From a checkpoint of a small mixture-of-experts model trained on Wikipedia: 48 SwiGLU neurons an expert, 4 picks a token.
Below are experts of layer 11 (counted from 0) of a mixture-of-experts language model. Rows are named router (the router's row for the expert) and show model dimensions 0-191. Each number is 128 + 32 x the weight over its row's rms, rounded and kept within 0 to 255. Numbers have three digits each.
After each expert's rows: "raises" lists some tokens whose logits its average output raises strongly, later layers aside. This comes from a sample of Wikipedia text that the model never trained on.

# expert 0
router:046108074077152155157140086141151096124139149147134132135159137124113139154105165092166087133118117159172124118099156130088136082166109107081104098135111166099128155161090158171125051092103122098147116135109136155058126190132069159103090174097073152071076104162151111186114146145180126166143129177182148150141124104169183150150179140105102069104143123108150134162127158139146131151175114120131077044078171122106093166103143112130120176076142144167151129101072105148122152139080129108152102199113123104150115138152130183084125152074127138105148122119035169153100121124149060129
raises: " and", " C", " ", " R", "-", " S"

# expert 12
router:119143000098087113137110136178104116136153167093128163143179105034112151095135153093084097102129085144150128145108144076130126125098151114146161151102109144216083149115113168133106142111108099112111112163139118088112093108141106144076096164067129154163108131129139142122115100141205137133130115139162152165119106097166144115167181120146137100106113145138130060181142133081105102122169068118135131080109117086124119133153187087126104086145116202114097125097092166130132096127074116070138150175137142136146114127144105111115139161089156150106122091141000169137144105097112134125
raises: "ag", "ad", "om", "ac", "at"

# expert 127
router:075098022075143129102159100101132097095152131131163084120107119164114163120159105123125097146157161140183180068113118189087122070093125135127194080123133163170150181129166127139150084176120124161176137145195152117065107131128124177121089113085144112107140116124086176140199104180138155133165163128138155129127146112111171107166120087118153121110104135085103090126129166130113087188183132087140161068092130087181126183128133131129124178178135107104131125131100133134123122130127139139119120161041136099103177119109144099089092091110172126167097099096075132043135062140151112126
raises: "ated", "ate", "ating", "ant", "ation", "ations"

# expert 97
router:122098000079100130091121092170123125078126119148131073087157153103109175137130187118139141150100121145157174136175159105137115118130111128173144109113101164167097098188142144123096086098113085085076120165148098088120088114127102081177085140149132135119064151107125148153150136129145091138165154121157144138138108134124170100137144125097187100131114162133129092153069194138111114135118122111102170066127075111197104198094163134115121139164146151107101061086152114107116135160112123126123126195121169143163091130155190111134158138092149130080135149091009136122164101154151128082
raises: "ens", "ans", "ast", "ac", "els", "us"

# expert 77
router:141087051117161151191112063089163082132174114061207149132128107157131148118185183157154083144179135133180159098095209158135148090125185100143113144179120172173164131194120141127124080168160116117117116149145123172086160136115111119136103108114119151112091129170118145123136133172136100123169121119166054149101155108140117117138156139101161092101173131136103137185175138156140104131113077093111134079081092100190120157082109145141119154134163119133153108108158120132145144137137094110099125215138151124086207115098163142107123120134115147143117159166011130104115137135169108167
raises: "ica", "us", "aw", "–", "ula", "u"

# expert 56
router:135143025066173153136122113142092086096134130128156184121150090121177174153155150146132125135089134084164172126148125116093102088143157115143167138143162145184111141156157110151117069180144129136134108093148125148104163149140120118117122125123067114060115123115128141115115130218166116125163125130172107132123132119179114131176164140159148138119136161177144109148131129113149104131166065092136154087083135126128156215109126157139196182117125143167118110177137135153096202156053111121092123157108113063123143142133125202051115127069170138134121159107035142094174150192137165150
raises: ".", "o", ",", " and", "ft", "is"

# expert 10
router:047108049111175142132145142189115082118175144107180170136114103091156154106106142083152110087094154130171102110140158127110124077143122086078154196177103115128156101115169170201122121168129153125111152152158161096075125129152068139141103139120081129019074135118105141146128107132161115119120130093141116154113097178145123068179146163167135120127123103148154113135180142159142099103122101143129096077123070079141119198121127132166122070106157215166127090108103128128126120167138151170056112162080154110122140139075111126066118122068130116076098100116124136128138084169143116124
raises: "'s", "'", ".", " his", " that", " |"

# expert 79
router:062149018072075127084118138162158102143153132125144100106124126100118161073134135102183134137142131129167137138118164130115078108113095153094126070153096159109109141134144108200129147144124124118073093122128126130126091137171121178126086149149121143147122092117076138158121141142207124139093143168153156151119149122141164109164072129180148124119134117109155130146139168140130173109124081147119127078131075084111109175163173136169093085112129153156103078083095130068143153140072145181166111137109139105123068133100144096072091136078120147149086074096000159155100095112130089152
raises: "ished", "ifications", "ish", "aint", "th", "ic and"

# expert 123
router:061105046042125137122084098138104113138164113121131138091141190099172149114196134095098135131108117133151159124159145120140073097077104143104172138125105190186103143115101146153129127149123132149160119172132108119115092123158074181085144151071140184139120139139148123116132116106168109092180110154156084194092086136171161120185150128087162092140090151161131111192152112148142126159165059170135127096063126133105140148094177168109129098160124194163159080091129150161148102112078106074112135174082125117126102115197168125102129125124140102119080159142031129130126128179128104100
raises: "ed", "an", "a", "on", "av", "am"

# expert 120
router:109147013067112109159167186158068103132109131138156132129184087170123151126169126113089106148160074192128171136136201201107087109067131109087162111123097150164161116087105126127138116181087116163109134091129114114141117186168049163095090109131051123079083090119120131112117161091139119098095169159161112143084136107154139112143119194136116144115152139142129130118196137088160151139134096118169130081139178101172175164168159099148141120119151155087114158108108109124108114091076115119108159152120153084182100159133118119076110124118153133145075100150045107133150104115140118154
raises: "ert", "ol", "at", "ern", "ar", "l"

# expert 47
router:119119013081132131112159105124107086136173119072163112133133116071156160107106139099142114170119106119138106082106133137110162056147131139142124129194105172137082123163101136109094131148140172128112152143109101112055090101176129170085105164111145153117127129132149101136106170176175137116129125105127083152053146083142182127147120105154146148115120151124129093145152153148129120096146018106161086094124070118137088137128173150138073099116152170135130090154118128103116151151134126119120121148123122137122173149119116116068081186096152169154129079119000130099214126167137119150
raises: " National Register", "alam", "stream", "cent", "ristian"

# expert 153
router:108101073095154141173108104119102060110172123119183178146130116124168202124117149157121108152161122121175139062131132155113132087145184102149132165155147146166157146163104069162072051126141148180119154134156098122067172157113122164090143129121138133079131110165175106117122139189133114123158167134158107148077132113127142109174167115141155101145134131119112104148146131174166117090114065071148128087111086120236121176098154151124141164142152071175165105141137121109156139139106156153065144178103151106128164153084117128073116135072114170136093147140053099076190147181167114145
raises: "ing", "ant", "im", "is", "ard", "if"

# expert 155
router:050091062099130113167090136126125100111155105120151153164143101130169155117132180119087134182157137126140157101129136175081160145158131048137169209101126145135172127115156121188124069165180136171114107138089131097068149188148112179152138114101145113083095115167123127136171116136156108131151169100183073133093134134166111117180123149139151128144185126136134161129167148118128137144128030122118084114124084095184097191077209168095177149129101116171141131120122103126148149155107153126073179181130118129142103114116181115115113137082159117131104132134029122067106106146133130109
raises: "2", "3", "10", "4", "9", " |  |  |"

# expert 94
router:135117025094155123178100123108097072130125142100124153159139149116123175100150160111160106142128126128168192127148129178119133123144091130075151153141150182162119177196153114157104108141105142114117083139092157157090134143164087143094059117109094154052140121124132148154113109151144111109136136123144099149064120158203112084131131137128188077126130136118144071125124179120149097084108098173123081113107130072147140164138103103115114171114103193179154118069131132131108155118064113151114180188063177142109069104116112139074109116096132123164080150123034151080135170152164166088
raises: ".", "–", ",", " years", "-", " season"

# expert 112
router:074127046124128165116142124168095114142161092129178145062146130128190168110127111107123165119077141113153101110123138186119116095103131168087168165132116177156124107117162126159148146101093149134146119155112124070085113146153124126107101136029102131071097122200141128148145117114175110113201127161184126129108123143186137091172117123092112117154119127127135125162150155143140130180144111142079149118140096048105129183132114143086110063134185159167141119081097097116112123183085199175083137221151098070100130148113181114052131098099114129099129126119076133166095091135135135164
raises: " John", " William", " Thomas", " George", " Charles", " Peter"

# expert 7
router:037119072111138178145103133118119082079148119124173155161160093145156173146184162107136113121145158141182104113147201152090124104103159093138102184111133129161160141136137125160094114108126125186171156122129082099080161166128130177146142103124103176065136159180165137121123138177178119196190172135138095107152137109149211120185148138121125109131142167144126077148151127151100156104130071114108125082115120106188099177112160158109115155127142158156161106154134116112106151163103112113043145165115145084162123176139084121113127121113141114132076133139018105138202104142183096121
raises: "1", "2", "w", "89", "82", "65"

# expert 146
router:086071048093151141179116119168110083094162149066168131122127104098169168099134142109087086114097084168146097076133116115133099136127134111112144147152134172196136124111097128126108127184104116105121129101115145063072150128113135156089048146125126130149109074132113142123152097106205095133096175125133127161069077132156174096127084156133112121125143139107167105134130162090102121113164038121126151082158167155173084180136185103139132112087156241127151137151094125137138132120149161123115135180122117093111086127121129117065162131068145166111110100139036140091181131110122086121
raises: "ad", "er", "ane", "in", "ano"

# expert 122
router:143088030132124097144136144127101083143165143137089106070131164085111150098113150068127116148138118157141164092131137131138027112084114102120160141086070147151100178124111136167144124123086127087134111165133150109105170139118115132161100155092092110141101092146080135142102100125171100118183132150161124126134147134201152091116130170140153119126120132159187074111193128107133159121157115128125105085091142045153135164134170105097084154115129173152108130103121137116108131120080108138122099165074191120162081101131164058092112197087142101047045117103053101157185093107108131139
raises: "ad", " and", "est", "a", "i", "ary"

# expert 23
router:079130037111124147183134143127180087132142093130162175097132127142120086138144119141167171119080152163179158082125187119104103099103145090096073192165108161161127141150169157152117090125100109128098145164127165104079138140104086111120067084128075148062116124121165150130169116109155138118151116090145126166136055136122178083197174134156146128138155146165135117106174188134152153076105085121158085105120118081190090177121142076173142123102129195172134090121116101157137158137101128134092160229082144055137140124123102141095121101056116145121130104108123134094161139144129152106
raises: " from", " in", " (", "y", " from the", " in the"

# expert 83
router:088169014137164169168116119129112123136213146111141160086143133137128093087173130095188092144138135115101142122159175168064116084123124159152097179126201154096061140199152121156101121168143143098143136121152121087078091182126138181111117198124145117065081100164125125177105126193164117117140105104169114119119091109156173105154120093149143097140126176074116091179149138119168091161159111117184122100113112121175122156106118119097115091143109129140157115149071131159136109113093130115101120170156099113087119148072138064084118150129139111125128089135087135093190147104124088065
raises: "ively", "ed", "ive", "ed by", "ed a", "ed by a"

# expert 30
router:143137006104163154155099108191149082144127151113169132126135122163107111149139127114127089140138091087154168150146146150126099113149117102116160164136168182171124191170159145119098101174105121124164111161148152111112147160152079160117065117125136105046148095149126084150176135156167083141146149148164119147122121169141148086148128130182154097109146119134141132129108129150133121132103080142135139081086151072121105197142141155149136180123141204194163157082055127143105130113054112134129148163039138109136113149144130155054170144145118111085140150143039127112161165191137183136
raises: ".", "\n\n", "l", " of", "il", " over"

# expert 150
router:086063060071163135177106095149145069122132152124176207164130124151146174148140162120108142130165168115183111066127157163117106064130128092097151180128118127128140104129119095149096103160164134135158148181136091089088160144171120174108107096140166133072113146133164134145091091171157104119150155127163118112131133123146172119169140147152131100141153104135091103173138133117180099108125026067157086116144131064178167153100130134110115148146135099171114142156106111128099144152107177152090129163137153107136150159117087154111108155049154157127070177148028098070175084133161103149
raises: "ashes", "25", "20", "ilm"

# expert 55
router:050088056141120122120144158161189126103115151088147135115154133145135128089136156160144113160109099135156114103080136114165115128180087102120136133134152131138126186119099088200156089134136094112164123105124115158100131167132118145084078149125098165058106098116078131159119149126185094149132117092143139164121101109152166084162103140128107096114082127123191140159138176145115140126176037089094110078135130073130107176150144097109128154172170149122166138155081157144126155122061135114101080167089134099125126089109175095064145152047125157111112115111015131187178115087150068138
raises: " and", " As", " I", " or"

# expert 137
router:067087031112151152129111117132120095128151148116169135128132130081151166094099172098132153131150102148161119116135129145111143103142144183097131121183144117181113136122131146146127152130124150109099160154152133115078086074144120159097054110121066118160095151139118121138117086129186097129097097109154129169072123080156126115189149105143155112124134153133170097181141189126132121086115026133137121084075102074152106183122165137167092100101113196162155068139118092109100159125117135160130132169122144108136130142079096126132100180132131084133056112101000119114207092129123126121
raises: " in the U.", " remaining", "ague"

# expert 91
router:149099025106161154146140116151091107119192138093181142107120101072163166113074140107119120117161098148142094109144142129134139084148134131144145179151136156152129125142096155154069141141122112152118149154165103066053108124138126121085109157138122139114103139131134079120109115172149140106141163093123136160055157129108128098136188121153136114131161144155120102140141160158143105108151046083142121101072073093174101171140156140121101124113145187134131115090110083099110158137119117141091105180099135136148157137093130127065137151058154167111103118124000161100189082194137163131
raises: "eds", "on,", "on ", "ally", "on.", "on | "

# expert 17
router:112118017072100153113153120156144072103162145075169115137188105107091105127122148090161085145144118146155160148117130131149157076115132102142113179175083164151131113118110174125148125140116102124099122122138111115093059145155096099109066174137127185134089142096127128175124107141159145112108111119114141188078120062154172127111122108106149115155152150115115119167144178109075099152129033116142129112097114110108084178142116134132100059103146174114104090090138115069121163150140135120131098202105134138138138155113147113129140137092146156139136064109000160111189089126142145120
raises: "ained", " goal", " Result", "iver", "- Binomial name:", "- Binomial name"

# expert 61
router:124127018083089156119104145159126117113173128096108079101169135063156135125148160109127109127135088123141142137136133104139083086118141157114127159143097125187095148121141125169109110119145152133137097177120088113120119125174109139093094176115143149146096119118101094156148141131168120148158143145158140167122075125142154107191159144174167080139113160147137067176109193099096128116121062129100141126132095089089159171195167108131133095088068210139106107065110121104129131155117148107133109154130143104190100133169109092047163173088106155101057124076019124139120120173092178161
raises: "is", "it", "c", "or", "and", "t"

# expert 144
router:107101091116163155179113115106101058091166107127186186138145097120171181121127146145138128154155148121176132085137149158118147087160173106144140168135149160157152145177110082169079056137154153167128145128141087127056160136118110173100149110111131126068133114156157102122114139182146113117157178134159111154085141101109127103179169124154156091138153141132110115140146142160149112098122070077139121067108086109226124180101160141114148172131153082164179113149135118118151140143106151145063144201101148100140155167085119133058114125070121182122072133133043111085185140183156118160
raises: "ers | ", "ers |", "ers (", "er of the", "acy", "ers in"

# expert 1
router:070123033134154103121116111144138119134119114096139169096172183109101144139200143093134146144071098112145130118112106124096095098145094132092145162117075185149160160139115161136123124169080129071112124160147097091083118174120069105114079141093084130053089171131152159117111147101162117136146103113201128180100148141161183074209161117139153106052141095090130095169131120106113144110157098119083053128096113061129109157143128128166169121083133167141154104123107151125141179128117133127123139171056154071135085099117138176076115098081177169094109154093089147134120089120142150141
raises: " and", " and the", " and "